From a checkpoint of a small mixture-of-experts model trained on Wikipedia.
Size: 14 layers, vocabulary 8192.
Experts: 80 experts in each of 13 layers, 48 SwiGLU neurons an expert, 3 picks a token, a sigmoid router.
Training: 527M tokens, 4209 steps.
Below are experts of layer 2 (counted from 0) of a mixture-of-experts language model. Rows are named router (the router's row for the expert), gate (a neuron's input weights, with its number), up (a neuron's input weights, with its number) and show model dimensions 0-255. Each number is 500 + 40 x the weight over its row's rms, rounded and kept within 0 to 999. Numbers have three digits each.
After each expert's rows: a language model's description of what the expert responds to. This comes from a sample of Wikipedia text that the model never trained on.

# expert 9
router:506531451436514509538520506458478455473500476588498522484456487508464469524547454553394593539507501481454483524515521493546491404429497559533493512528458528418521492533521520483524524558497497523568589504502540570534511518531456470491478529519484515443526568500496505434511529588500479513489493494459487482486501509523532480508460463488539484461532498499477494587447486513525481490535475538502517528492499447445460429506454430497490531508485499489562580501471505363504543473481459531477459504533526501449571503473452503422477455549441491457525479439463540512519426473538567488541455466565495470541522415552481493543480544492474477462523522478526505455391518498598560516485601553492549531423432505488531510464544529521506541459476460432515578535460509554446476457465547
gate0:519523461495517459494489494477590555522409552475435491472520539474568413548484492439501538511509472480545480546437520514430523494518535459517570458527477580545517491467518400483503447484434495482452512510572517494564516546511462526546571529523455515422545537551459499516510412497427475485487454500504524465520530541509562500468472481467525496524504455538483461554539500529572480551447474491462477396469514486478467536505569533459464558505468523524473565480487506468461515489564565514479569572502469456478492467528494476532440515550500506497469604538473508527563445565478552450476495489585518489568473467476451508444522587504502460468438492495481546526519524498502556509477522486449524505539478513502529574441480424443464503508535572475552501477582550478514579432509491
up0:478522458490490367514489479572506526456500535502454566508503464443541520566502505595475508578501503522525466526536552541488540483523536498487517533561487532491489433530456530542465398529544484470477485609443501480533499463570502495465498498559482533478543508440496482558467477448501484493492517465445569390465565474489481522454536475506486526517484489485469481547516575409573526442536496498495454400484563534436464483501499529535491590465448553497523512501423528541476480500535468535504492499483457538533509507483507542517516425570471483512478583504476545555452472544579512537538551506524505524576489475481436496465518487530541475440536457499518437470473562533500568507404501487518511515488500529553464470514523490490540422481501505426519520470478458433477605512480524
It responds to: Numeric digits, concessive openers. Digits in coordinates and score tables (43.1381, 38), plus "as well/more", and concessive clause openers like While, Although.

# expert 34
router:489613538484531513494539473489512489498491487496506485510600455519475513490495560517519439472520507495496538562581491495442457499514490517557477477492532498496485548480496451458502487540488570544496470472492550478510529523540577445487474488508508488499414432462485492529445500478530472509407490599468525545520579513487540450486521539432494497537499478477482513530464470516502521509483515556520473505511489477508496467540445457523469512433488484482494468562510478519454426540494483476408437542497463480589436481569455479465399463515436464565480533508511607536486481552496421591476533537443522539476450547398445499439510467465489550445481495488480468556439471509454466518383486471521559486487524509522384477575544537516488535559530517519518498451510471460434461466557485
gate1:577530483526490488497541514523496473502558448577476472532553412453496516460445447500505479550531417609489506508500573517533456479432525411478491534546519449484514520527491414511519474500520457516470583487501535486553505566414548533507518503566513529447492532488505503478525512540514471527499487522471480449513566494535438526516490536450462460506525603493467549421524529536510593517540490476530468526498544504524428510535467509479542516566499458523558527489472451572496498540528502465540478494525487475547474529432490456505484456485545470475510519445579529517457491436491503472491475486583462504503404523496457503407457463448467500494405545496399472503542478456488476421463442469524513482432535473438519452484481503562558590480459458500445525538570460459507504523497469
up1:419514461490484448563539492439485509395547499489532463471534514503467531493459463478465480486538496524539495557549459523547469553505445504570442511469591453455457505447440526460476514484475534465495515429534574504454571453502508480558503414485477560527540535438507508553503473462441481484507525498538468459529511450524390488530502650471473514550547553514552481521495581552505512536532483421511534569525470493469524503437472450479514434491505592443489514517502510476537502544526544510515510496482530545531462486521531557480470516607484521482507432502538478484450455600495454506433505517525499471519505503450479554528423529557522426454487529538484492487398550511458482503499522500525533489428453515512507480451514440515537542458523539545543450491478548513489501471489437
It responds to: Line starts and stems. Table pipes and line-initial tokens, capitalized name pieces like Ra, Alex, Ed, and mid-word stem pieces such as j in rejects and fi in satisfied.

# expert 11
router:439477471494482507537555515464557518499519446509499495467567495535416500483505408485463457463505502502489446483497489543540496502446564606549532479529502486493501566447532487489528488416456566475535522442483491590518514509515516467489431524535544448498452570477543534473544520513450449537505472513399498477507388517531405486513510574474553538470474507473485515492463523516607534503536500507562548403448503526539518576434463439476553523506504467521527483543503476501561571548494455537508477477513535459525448457538434507463472481525544512453506569467501465464502575450466525475585402472488504477460449460523509484550499532472448467499545519431426512447483510432534509543575540547522466544456459504487470425485486474516464529460526549487514521511475505504477494490429538
gate1:495541443569555509496490486511540498555518551478488476541488556444569518487483435509466471498464429503575474494541570453481483528560507473517576501498493474447529518468536480483516450500516481435454500457508453609565481510554457556508508514473559510443528536452462507524566521515458526495478571529503517492425469472497464490504485494442483548574525432521495474549440578422474512496507567524522550527531500481512531461500477375507454490495491409579537497573400575493464501456518497494516468477470526489500534470485545446456569544442461407532509578417417494510480480468477454452493541544528526503498526516431540498466509441496509500529525478436444451496392461503446569533475530476502490534494535507488530545458531479520499445459522499538486452441481514464495450493455493
up1:411475491487427524462491490537501547516412437527465464484522500530489504516503555531567442449510578452528461462458519549495515538508523552463434517511513510514447452534520485481477518503506437516504464484461469506443510539512594473498484455463548497461515478455524480590523459553542483409475482462503548503526549475522516451473554442527553460457445522526490503438534477573461490459501440552356419583553570539453406529547545574502549491449487557471478481465510483528559509510499491459402527510533471544527534501514492538540455430535474588506505450506493474510513509498486475485548531486535503509503592524473478475515478502568495474540486568520530545574518473542482465488528418512458495500493532533494437529504498455483477521594451539451502495479500418533570498488522503
It responds to: Sentence-final periods, pipes. Periods ending sentences, table pipes and opening parentheses, plus mid-word pieces of names such as Gian-car-lo and Carib-be-an.

# expert 23
router:465455513503466389501563463458453469507543483512534460440478531515472506432424519507492541489495451480444576491465552514466438529555503498542454487534510495463574489503513445504518486420484528459501465454596519527505523501487414503490526488477533603536474442492490452548441549511450572455512490502492470491511490470546489473505518446471532510510442477471536494509495411419429476404512473448407504519483468464501524522484492508474470531513465426509521466549554460506472557529481476543534547478456514460488494503532466486502476569483477540503462497551450551512423509510576481518455529530542458515480438478460491443533634487473548519484504533507578548520551484547514476460569501574543505461495567522521484444520529526489473499502501444480529480576463496568516611575524535
gate0:516500463474504524475499447485555546514469474461574506452529502496510424563515543531496504470498466535526540528502521496445473484504493460538415482558483531480502506482446405505534541478468472542550468478470522429544545540535532514461476531487487517539495497534390509493471553498503499522536521579486527466466590493517520488411459498530506522455461491538570537515521568445483504492529542445499539446531526432562503458521482536528498558497523436546516617495510505514469564519462520486524523495442522571509541546522507468571467550488561543550520535563537477420543438506606429520503549553461506476452401466543508474528516444547556571478466585489524522539481484461448451527470506510497416538495478596518578411506482469506506497581514462482493558483486470512530474537477516
up0:557461480535551530505494498490498498475498417537510543476473532520538428463516504512498522540517409501478480546476463569496527421505453494558480494514514454550496543535472497491443480403530375464488501483438615504511495518463463505464526530538538492538487483404508566479515479539454558519545571530474493449499429541446529474501460468527534516493488460534599574494482515435535548466496462430567489510543465419499466432509553485486545539491506526495483532537478546520481517514385478529537565546437505502510545515537468406530451461516479531528498472509503492529533459466515437514508457508521527486468520484499570511498530461522478485474399487474548501466571440541549439451487507442535449528547486561564460489463545458473507524505470518481521593538556514587533527524465489
It responds to: Spaces and inner letter g. Lone spaces in number tables and mid-word "g" pieces, as in Ar-g-üello and mort-g-age, plus nouns like census, wife, aircraft.

# expert 59
router:480466451531519559555393594513469511470493543455523522489543472522434508508557564489515530520459531496462430524527479384461408533477555516472532523512472489501513520550508525477425452533495491557496421478600564454423517526473517532520510497490488435524486550503558448452476484495488497542546582482487562531474500474494497503460462504557493513475490533431483547530538423494532545488491435502539435530504519484568495479471545518422493460538481539547533530528471519553491478557454558584433551474479504526463484457504549499519489481476504499454462485464532476535470493501429528497551491509453571569510484513500493525502456540500531508505457501588458567474555473509474492428547507575427456479450574504557527534456499527458495485548545572456401477513510533475511566439514529
gate0:491519485509503598521549512524561527546507492496422550503491516587449545509480466512545534550524491534528469458488524503454531475432530561526487517520531441446522509529547506452503524531425506508511460517533493509518483514544504567479530601459501457474403458456468442511454501416389506489480502531569507518495476484510521497491429509492466580556468539540454581451486506484509504499492434419476561469503522514499529557535474482514519465498418516441600499581451520527577524556449539474545461543474544479466464531541546465464510548436484517504540482542511425578527478496457560498500472528495499501486407457423462454472485448506502535476521547426434460468578492512499495538486408537487586519479492455513543517515404497513487502498501504493549515502532568468549501525524470
up0:520532491474537517535503459470523539486521476473566442446489526526526434516477472534527428438556481509588462494482504525518496530485518409517451452571527498512499499468502461543521506458494468476484471529493488511513519551582486484554497484509578530486535486539479510483477520586557519471552421468465445496407499563538486565505573464395536433576532506467534513487569505514524484489413516516508439471445453541433467499533551471540498554502527439438483480453558484487537510440602504441504486528489470516424489468492536499496512487551493484465485496512506500420511480469458494538490570482486510438537463543462517484438500524542495560500470539471451413528443544567489465548509590456448516509550476479430516596507511443535494506497587487525518481466516410527565475550554478
It responds to: Place and name continuations. Second pieces of proper names and places, such as Pa in Pasha, don in Indonesia, Kong, Rhode Island, and York.

# expert 21
router:544504549453493500415559440482496470564481490541414455515482453500552531467422479495470454476489436441443564456495542493523457549505489502507527531517514566544471489494505579512554473493481472469431563496521480479490474509511483502489482506506481570563420490449522529574466558472463518484452442489472539469457501493499519465439474539549539463505503499555505477496519491442507475479530516458502438521523513496418449484445515558551443537481533530471595472520548464423479471453533472518469468448505440514448496511512455483472516512540435474536482475607489503488480479505556515571524538514509436504531479537478498457479523489520392572529513505514588499488502476444526489449439465507621523535504526466502543423459570508529478481483483495504461531603490483642494466444554525
gate1:488534508501504535461577504497495474527455450557432489576504432531539564534476484564507504565523439496533504448556479522489483534498472553562509525529511543509444433515492482468577492490507472469479500463476487485465454427514507478448435501530539525502500513457506534522556545484471466601483516533474489503482454446495455497427475504502454454479533398469489500581548446493505533449534509597541472477462501451483474488519502592493491517577507481452470497404531526441499462468451497546537507480470474444509476553479494510485552503437495481481487502497467463480488452488549448476472575466476496486463354575536500505502463459559517546489565535492504460568502500501454522458484444400410527510531514563562494495479596520510569508563490568522460593499471514514464455490523546
up1:509496529511586539463529464512470471532534459473493528556521477523473536541474543513556427437442434554508454484539499473537456467504445489475542457451536523510524495488567495522564507505522426553533560451524572420498498485568513439515589541442551552414518461491491550537498450435466478510516497496488495441504432484535552530565597474519556505481514518508507512423433481563447535449546470560519547566534480509500477429522499498473504519573511517542469476447573536541488473508537581517415514571463444535474418523464423511475478475485457553438557521563498478533499488497488507474440402516449458530508533442520501482534521560541502446495448453543525537498478446403539529515552528480512468552450528446497505519492486555465489491502553492477530492536501491556526507525487520
It responds to: Digits, line breaks, "who". Digits inside decimals, times and years in climate or results tables, line breaks ending paragraphs, and "who" after an opening parenthesis.

# expert 37
router:494570508444473544455554508498531546457526461518506515517482457570390525454460478509518545518520460488501490497487450511481466537518531408515487492572487481529520475473485550534563459481532510486574577462505489438481494465537513569482479560535465557465519542504478438499452560543471533496499384482478511509435479521487504403544507513416533471515506550509532462501508556439523460430528551499491544486537515511488501515530463556565429485510535537467560464499560472495531486487488528530522556505541477472511489419525481480485499539517425482579486534487570509474529557495465534497500498492510422508518508526407492465451572508509480571587519503570454498531592503566479465437505546492568507548513473443391479547549472450525519478490487480450602530562513544544548468519545498
gate1:431483558400474457519519464452498587530487494446508487491480529477514459501513484562516483577536524524450505454532495452451512518491529476519497483494485575530554449484564544536560529487490474507507484476515474507528592484476472500514572499514527460442498485500540528547568487452494459543533468502533571455528474473487444510517495475498480453493555557492491494494436476486574474488545564540544480492429482512471530461609509529435521519506525503490487494481516503538481479550598518515506519542501460508467468478429462539517551468552564515559474519445479477461509530511515534497487554399521492461525413522557435511611493483509513562565473543556549472609508511536540541572520505485526490579434484525512542444514439578435497472484403572482550466554525541540532476526489572
up1:481489523586519503534420503553507540448518556423467539498437449526522555457501558531459506500509447456430447497553470494501486502502511528497474524521436421495544516526612496464467492519514532507399518539549483529518481461508534464456493544501489538544557474506527457502494511476604517530497516470477600520471526552521537609511482528549538511512520458427512407559505558479497470553510467504472545512481486503442558541509487502536416464472466447516481460474492406553517483557478446598502545528563476522512493468507494556485522492473498494506534527540459512566499459431563519442453488552523505445434531493462537535451499550486438497505461534528447488528566515457431503492480453555556500483467534543454461545473448420492520541529511481469458499424540487488586525475535457
It responds to: Foreign name endings. Later pieces of foreign or unusual surnames, place names and transliterations (Chaud-h-ry, Dulci-ch, Metacri-tic), plus Hall, Cemetery, Awards.

# expert 26
router:521514570405414437514548422455464447493511456597394478462526491514498458463424457448484539445523488531438535531551511534469471526512517470537480562486504585534536510505553526512511533403463534552534453443481414492535501530506515571510518500521446541442496488442459434497491467518513590507459433498493502515490501459531539461513528545471560456545514508586542512452499556490470496467472548557459537579526448472466470494501464522554459524529486564420532481519495499556481512458524448491496478521522452497473466487521558563546476538516458518552479502542460502490526464524521437546500547513519443561500474541438529499523462465522400483465537521499469400539561490470518472464490519514517581491492583394514528516496475550490497511481503451526507554441529478476522501483530510
gate1:484503533540546491439479488452610456536423494476523503527520468436516425537521512530407515501527536518453539490525435474512501519565485431427497552487598566478492515465494480479533519481549477536521517497500453471507471569479427492532484457538557506470539480572492550567442451529516524510449548497509562478458499507501503518525491500516518464467448532557572499435448451457434495481511516451524493544483439510511524518463513489475405584505513507541532510476446455515492480483559554528435466406522522500488482520496427523481476543452524487557505659474477514487489515479484441468529491553411499430539523495519547460536515545511486504454483502515498602508451518479539490492489510403494516468452533434487482485499546609515524452538483506514531507471446571480454490524525437
up1:536472530538461519535441529542464547476521534525465472498502581516521531488567471502457598551490492531431518556500538435538447565490457504422519494494500522528513521490513482566489546422473503457463491493478520472529475507481537529451503474471499528541482468581453491548519484453495467442505489478452544479527516453553428505415454500491504537479473491452513542501517535502487578607494458500485512425492489548490533459470462464536435446448530433480480461542460530500519547508459483433557505563454443505525528499588590514373506493542423482507545420468509559506437517481460540497544566480519536495514467484538397498463500501458542531491451532549549489418498462439524487508508527501550534507453582471487429523446564438500479531441485514492481479529426523517474569534527492
It responds to: Range words and conjunctions. The word to in year ranges such as 1826 to 1832, the and that links clauses, de in Tour de France, and table pipes.

# expert 19
router:399473495498503517503479556489453520480533474555499486539454499469523577511532483489431513524481470476501505478543522564494576509471432515559527488513474526485519531540470547490506466527473505494503551471488504569539462487456483450488527555486552460541538551501562527406481466539530541522536530536519486487486423543568450510529494495550557485423411531463521502484478410484533590482565495527509483518467436497538483459463468487501509498468516411502547445445453591514524593489495437509480442569457577464598540501504486543483486495539468498468493484404446424569478504518504528489479466454509498527506532459624440485577488488499442462526502494438424453449501553474548521553537519527455471457510471492532506531509584435550504562506514497516600501494466498491504484473484538
gate0:555543482557512496514483539519529478552550516496500468467564501506496487511484428487490494517512532591601519524526456495442500546452445552552511410562531561505525553486451487501502556494566510496488583505388427636526461508529443536487468493568445487478489500458582502532461491435444534409512461525560476507463569504440467575500447483515473505534532523501507529480432538465540525447564442474509506510441448512514547442474522477494580543503502464618470494477457471512528534478536478511509501580515429528482480459436441527452479442578534463575494457514437481508563489508518445473552543532505529495475529519497501451526476523454491449473466514458496563456506510502507466496492478530522448506470500453509461456492509502481444435580516565467505503466518494521512483540498536
up0:492514510467447491511503470500462489484444535454469531523534513509518501508563509485511438504502506435439514515466415472460493545528532379530455493414398533457465528525522522519585480447506454573538513497550509461461481440564386428546498490472410563477470477529485533532529505499493487521497451431454501549530453476449499471528499479484517488431551440434595457589539485504540513484500462510478524486542520518507493537505538518480485481406489482482546507485551440483576537516470471507464507486467527488515501514508582459471487474484497480538522562511601559499483575434544516441486401512509431525530528484536496475447629544528534560497532516486491554519470507509491503453516421508529489445555533495474498451500490526536473482538473466559465525539545558556499505488512568
It responds to: Words after prepositions. Verbs and nouns right after to, from, of or by (begin to work, scheduled to face), and the digit 9 in years like 1947.

# expert 36
router:453614484465519387467538429531478482509521511513384478558446507522529483515526510538548493455463487529427503458495544489513506520500568403520461518491507506502426493507518491524496494370507489507492484472555482459476504498544471504495511486537533511434501433527446515593449518488414555412528486467493472459476463512507498450494470487518500431492483526566490505502483442523538508424508544557473532463483491496486425478493457514581506479511484553468472455547475390445504532509534472547506463493486534472543481488519460516553529579542433487504520468501496594510422482562496532544476577569505397495477471519480486472489515441465466493539505519551479366526518509461431456517496483465533535487451557438569522560468446505499518502488442513449520499493503501523506487520492494
gate1:499491605432608478471464494566515548537495415515444513516467509500520523505528562537483514482513521515427528485551517484488489492446540515494469459541480512472486477506561445482469415452532511454548504485496472474493567525514495455462509541479572513466533492519534548542492555568450477465524530497496518514584463522507538452476467477494484509567497479413512460506521519573506483506468450543579540467548505507491558429527496543510452553473500481516461544517416457466561522510526483547500436502443578420480451514496461502514465580515434462496505514484554553499538466508521537430440489494492444526448472453486584431459485539561477481470487524611537501463476488581466515477455397487452465552486471460458490544446533410453492455538516455534472449497464503546499511551430476
up1:417511562482507444520413462531470541589523436462443444515481493471551515524458510545487530510513502530488460498483521465490487483481560445451534540523482529499461463508501474467401517465440539520533481542555515439538525504492519482423472492494511436483584544560511502501453499457564511505531486464546452520543476449487570549494389542492497495500498454504467443459520479463449512517527486618531506502498575553551526438557486540512503481482556462457443527523530522521457592426492497543408481517426496494472491526423465550566481476427399473546459549497535486506494413528429524502545530505426505515474453480482580521474487505523494512501480486579522528552546536518504498525547513516448497479498506435501513580434475474449577474501478498508477530458525529514556517519432479
It responds to: List punctuation and digits. Semicolons, pipes, line breaks and digits in numeric lists, tables and census sections, plus a word-initial s, as in sclerosis, scandal.

# expert 28
router:486544469434523489467649453505517512529502573502501498441496526548501416475463464469541486423541481471557490435401494534487479545531566468543466517470474578549531457533478566534473518455489520522541458500475490535503516447522506573488468518459497488496442513487468446522442508576432559482430434505457460539455492449525547473452493429478472502509502591511481420532455476480549447530433522435397517522444541510565499505489461520515484526544511501490550476489519488508516527455522460467507510510486486473547459478554525466482496527506465549554511470516493524533509489542515434593469559501471397518531404513420459486549496499545446572460521521514567467499591483459536517488530469480574502529544502501488495537518503503494508514486442418482483523572530470526449535509466525
gate1:504472487522540491479424570476519493515477521546496488615505580455552498558532588473460422460609508508569470433476544540505550480574495495507512519435500557509558479519545473407511504428498499561496500538463549473536494462485495479502518475516540543537485534462461554580512564481440511420464478537505532527434487487473537492471442495577492441505445547549463480473490461533475462503543548523530529487412539499514530494556478504539431450438596511529476572515514481472557520495454519515456500506464488521508547532476413501520522533513479513624542510499529573497515503531472503497508483498456516484494448485507422481533501500487509418458493518565524560509598541513471474546430513426508542545509523507510485434503441490472549537538473554429521507452485561496508471484503503
up1:566532564501515469469501480479513507454511568469457591652539496418513546496477452502528548513511431509475514492513496493504422485539501482516478481430502538530469526516517487500544560491537593579508508454516513463444493527504509513474560525535541469454577533477467534544541536496502465531532474511573406456477511565504477525473459533462531458515513502486490434553438406478510490530496453461552488510588485562493482460476483538448448548476469552471516457499479516415502424431551609483462514508449455508479501543466516505517444444548523509573508476519575454527476556466471412499462509459547541441453441499523392564503515526495495492464516481442558502487504475491534536535496480456476466440490516519458499475481512503446522489480496464445510476520494436500443488583509453
It responds to: Coordinating conjunctions. Coordinators like and, or, but, yet joining clauses after commas or periods, plus line breaks, closing brackets and section-heading equals signs.

# expert 29
router:573521507561491532526547509479536540527429474473475535491495557461578487564527450540476467496580490564548539481515485533411530466495487543484540547504490544490490354528507482416494464547508504497511534452424479521526618536487487479417516527461520526480444471466535523518556466471453461490525561547535485537506528478481498525488513529461446490524509460592476545465464532549488466509520496460514522444505468456493523525549561516502513494495534490528468537499476554530532508540469495574521514543517500547507442527506449452471501474449504535511499502479490517502543442482531516361491482528566550467432507518456497429491431521553551485489405551464500507518476487537478474488447494381472505517473426483498510496414447501429498523582497521499477508475441597513575476522461550
gate2:498511550563448513537493497495511495509535536512462553461557526508536529515539568594484527558514483545493431453478505510492464484556529598452497536450492530542507418520539529435526461433491480468595419525434488518505501552492505479486507566549552475494482432536498528472477473488457520450515555566519476563489513458488460593509481484569534477569461507535588544482510524498504450525540461488531527465426480611512511508490556560495479492513504560517491509479468535448503471440473533565473460502531474563598566464485463533446516491433482468552574526548470578446517453502485535421536487500456445522414551496484542463540466516532479491471432537456413554536520505479484490542496481477535465467556491569495552499496499506575528498521477444500563477511491553528543517486536462
up2:500499531439549465504517519467501550488473518541520521496463515542539512452450515512546548413516514468483553561538571496544495532429426474514551545490497536440489482525490515512453546512495535562466484498535528522546453460488498510461513460526389496517552514620472467565493578498539513543447475453438517494545507479405519477504489519468479481420479409374464562532441474539490491470525500546411482527585501427474508474511497566478502556454490426558483446493500483563557552511521475472506501475487486495468514540494522430520509496513517492486480418464535491510521575485478505570515515531523520433484550540503506502483482558464518529535529494569506529540478478493540462539469503513557481500506541449609415500502448531502468491492570458380478562426481498537503500533502532
It responds to: First digit of numbers. Leading digits of years, coordinates and table numbers, as in 2004, 1997, 96.193, plus gold and bronze.

# expert 44
router:547427430499501521591423473491473478443461562525491542494498524501524533479444547470420454489469554471499457522464510442550521526503475462438497525411512525499483477523477544523489515503532459496519425516493538440406497541478504507500527485484490490505506577488510496475515460456498512499545506482495568535479460460487488534480557462548453495462561546435460563552555571495457441455479491519421446528582539513472515460443553534478499424547457552440494511494560510512404413438499488516511518473472552542397494507471558483546488477566491487460461488539521470450530490508509512510508513514494559479517547516469444541498499478442461468552465550548424507519526478554507542529481528519487514486597529510486442419507478476533576531500597486489417470531397501530514513548565457
gate1:505481440476574501522553444466512559494532461517472537544498512500524565515481473593510467465510512532520445530483495458473568470481568449499543487574528524495564444531543415495440486526493507510470523504431518522466479542564571540523492485497575416506532528431588533550565479476504489515547522553555497519480524438465506559476593485483447463492452485563513518449526466490486521507536460497431455416553494414491510480509493579496477465552487481491535514407417491449532521542515461513502494525464373558467519598479492509443455464504465534470478497538525494606475479469558474489498493530518480491469519558532476525506513478528495522531482462521445500494420528443491549501444472446539485504476456492550533537506493563536514535519512486479559561538426547475462487541575549
up1:488509510466477491487490452373452492475496575475458537518476534514528447520436446462462468449513485505421520526518473453538500521540530470478574524464497554476512553452500512482482533483472525506441466510571439558443541488543441523489523493543466437461517511500539516483475455451474499516539491464518437485466463443503487469470514557533549566505517516595507485466456552493503425589461474503590534521436507503501480544440470542473508559509480565531551548490480556575475477529428517466512510504462548509518512440399474469530486487558498450468505509481552513543571548533491558455548426484546515481455570471562486564472495493508565559438527505503573424540536484489524462445532476503471579513470541482529543532494471551424571446504480551518505542538528487445479490588453536
It responds to: Word-final y, number digits. Word-final y pieces such as guy, Saxony, occupy, spy, plus digits inside times, years and populations, and quantity words like other, various, few.

# expert 2
router:472499459562440507474545532531534488527469520481499522506507469501400517494532445517489579562568505455502442477504485508524540493394617451578531508563517500516508491484520548457498465492469557457549575567532462477529477472554520444488530490509529474510405477542502507495489529565597509510535420550495534531587507513459484490558441505644552514483497576525481477503537555526543518530527538529533536402520522536573507505473485438513490490457533506539536505506579491462507528489539523503442510533444511484567498515482490514544478526528489498490492512470515465513504551520475511483483507496470438513457450489520564432477432466517461517540476493500443507515537497417518560460517503487514503516543438479492485543585558451504546526483564509480578470450607533533460483417485464
gate1:496521551411589415536546421499491544567512577618456437467483525439449458537479440523518505526528469564450457492501560542512531522449507367483501514426507447501510447577530529538497499433479487491513447502510521491514532495454543493451481462518443581447490515442470482528534443479493556498521485511471512543467561478478490481489501470532448484521553509523466560554513506517471498526527516519531555501442447541435524489460533479510467453491468496477471542464524536552461507474542504539517519571544463486500501529535499439471456558506503439499505526485527510498495422499485552478496595499487445457527455552388519509484490442528413481527468544529456493529471439481533479594560466420517484485454468485433468566523466454456567527482467485459473496491463461502552515508534525
up1:509518544498475496506469473473493438494516530497527473471541475536498448567494552449428534436500521513540477466456511516597572456432524447544549548521452473538518531457527532549498488447564534457496519489491522567441563514471570501453533442472494465570467561439474514467444472541454447458480469513617494543460502488546451480505474548494520531525556605498469568529455530533508524577521555459513480392489559461559535501484454509558506494489497465466482517503507440541489510507441491472495506530526486474518433490483466512505512521518417549451464480524456488536486564501570532546485479472528497399501539490516513456464520452506489493466489494473506553471585449535528473494505517404440468505564405484482510427567502491462546444471579448514489554516498483474543482496460589
It responds to: Name-start pieces, list periods. First letters or pieces of proper names in tables and lists, such as E in Earnhardt, N in Nets, Vi in Visage, plus periods and pipes.

# expert 18
router:486482541458505466501518482467514519512538508536512527549484531484541549505487489484499490556515470496467487520474504571506465454482479585547549465525523492483531530505531485463517510514482470487519610467472481529512543505446503493543494488489521447518526538504511480491498556453490475506476516473522430468554446533518469527557507459545502520383437505464486536570456478496479493507550521410528499469455493475446476434477538552488472550587509474550499528515438560437504514469503476539442573498500558541511543520501477542484493547478533552482448476409554447556496497487525450475565490484546490466499573475608481500585514515536433480542499482393476495469462512451590547513495426492582451450502429458549496440471525478636572552473511499535553591550427507543459515497468565
gate1:560537465530541474504535510529513495481476534516456549583553527362520495463448443554523503485509564517487462461438481512486465475446527523527520532547408481513560482521551543432554503527450481476438495491478560514519536487490494552452525592492506511562509509521544548560580476519497505448597486508550409540503415527494510598495532520529530519500529522478468442589479510504551481482534461551586532489455470553450511543598539520524509470555592459487538510502548516439494480488516484539587474501484483546467527511556526461489536515463464492467574489476505493502488531460497490446485499449453501485508478521444467472538458495473502428557489498479534542483553515504605553434572528459501579470522465429510474554501499507536510445496531467535496507478560545523506514440532474
up1:557426562482521468434545497511477490565487470470491453509445519448501502521469493547556473470476477526499511505446572456524427474449496556506502455552566465494495543495509460454510439535522507448539497549511498496393520510480510513462436475510510552484535511472475651546513460565562530459511482512513425446546468414533449520462568543489539513538484513499459486519553464461464477446446493521529496503470474499474421497563454522533548510530558448545509499464555461471434518499525462482424523458492520440453580515568466495539541510558483474488498499483541529574532450477491503551510482400465510458613514526444424566574527489494520494573419511484501441466545531494470473490520544459557507478479493464516509451488484553494513527448478505492475493497518461607548494457484497
It responds to: Mid-word letters and digits. Inner letters inside words, such as t in horizontally and Belt, and digits in scores, dates and stat tables like 4–6.

# expert 6
router:492440418456516516490500541472478456501541498512499433569473524483502509509535419485495569518443526496489490468530497531485556489468498497471513460502530472480499566535547467498516516558500497476484563462467493604513531480482502372485447548538522413518514502512566507452476537575579441473541535500484492475491517533556480550531486546534543541434460549512521466490454514506534464513547602535442508509461470494521504522493447519466562487518508471532533550472441510452588516507515452527513488490549594543509575522495434552479572539579568515434518497453555454523513494480433550470492483486504454485516503428580523507547498538453462426540554477384494530469433523486582504546564480527470406539461522524535509474473521476548463547499507505522540491534449475536482486476439556
gate1:576497497454508486483489555556550528487497441506523515468496589543493492493536475509528486447515531576484484497511454468436463449488587477519452566519465496460533533460549421567486513447495540467457472470394528567489508537513493483455521468514580454491532462474567514497481533510504479453575503457504547507491481543436512435499429526496487439528456507486528495474517518538458517455572563472515478489528527512515439510454451458435557505515499566539527567522457472546554494521523502475478566438535472484429465493444461415497484507499577468531501509475539514469524488470438517456523430511541525563457444460553578548476501449549541495446463570436467516522477475470453533480518528416570481513545634482537581521446544448552477501457484534480475503493507565506516526443498510
up1:512472547531494556510470515576550576494547488509504571483561544481510471467579491456518493486496507426538551486483529500480533486441547443501516463583474529456535443470523495513581439558438503504437579489461449545490516490478484449550501398488519447420451438507487494461563521515522482417585515491477510472559464544512436491459397443468528470509534487559463506488475455560470454542485524481491530592510499477536529507463528539483457467489486569522586533490538471524497449486515474508422502540506480480442541426479517501462551453515509542532563554489489480493507461490472519423510522579439512469499557482517577505450453477520535515477462529442494549531478523448515510494543501585501496524537476555555594527446544508461482510497418563545499477515527488437479547480506545
It responds to: Digits and ordinal words. Digits in tables, scores and dates, with ordinal and time words like first, 20th, years, plus word-initial stems such as com, interpret.

# expert 12
router:434424504550454498436458553481580509519486465418526463484600499492488551566501526511514488506490493486481510529543503476460567561462449529545483465543465519462408540549487535456543485590470441452504577470536504576533537498493485398494534516499545487490462499517548535498514516529517482495467497521532479479504506480534439480493557519494536510477471447448563483495491446530450486529516465488522505436475494525463514512523479508509443536501464399594458509483453497482510496492460506447396534521512547504514453500461450430452399524571515519511535543472517473516431524477456512504528437457542502499477514483522465524514510469436495429528538483441447537471367525447484548543518537492510481449421507506550472532491587530550421603525538511517482496508422517504452518497445515
gate0:548430479496548482438515558493568551493517548493459505528529472446485433515543447464552519493557522500511500512543464541474555484509541495574503407501443522468544444568455539512481460491547456494499590524496381548491449528510538507442563565534528497469406434510571588424504469458479451466440513484485398549488521484487550448544543474485475473536473498484509478444565469514496458485535517470507594389464516523564579473498469518538471549516494511474487505544457538505505537469524474473512472493556518535431512473466515444468510462511543472465570481494503471511537531472451494531460517530485510453492479539499489389559546488460450432531512506483476516498463513508546538492422482472494472491538465517571460502526515513453580490507525489458509440477444598497449464496511515
up0:425424487511472517567496524456478474452599504508487509561488425448544491480541529548472492575535452523530549467449530514438583402442449506573506478533470505556473519473486475535536462540489473562479495514557479482450497538469460466436516508535449473506470476460521464480534490482497581568485493548491516525497562529537462383489509447443478569531462474509568486517546450533452462496548488476507503485492464555455511480522556442543479547450450507598432445519440506500507472562508523475460504568496521489601483435584459495412476495527448516538488432518476447525537525489477483468498514470479478444470537434512523458462491553518528490579513524471476482488442502499465473499462475519595529472433450511494450481538547471480549475544541561451473509501436487499537494474538521
It responds to: Capital-letter word starts. Opening pieces of words and abbreviations, often capitals like P, F, C, Comp, as in PSOE, POC, Barangay, plus verbs like met, was.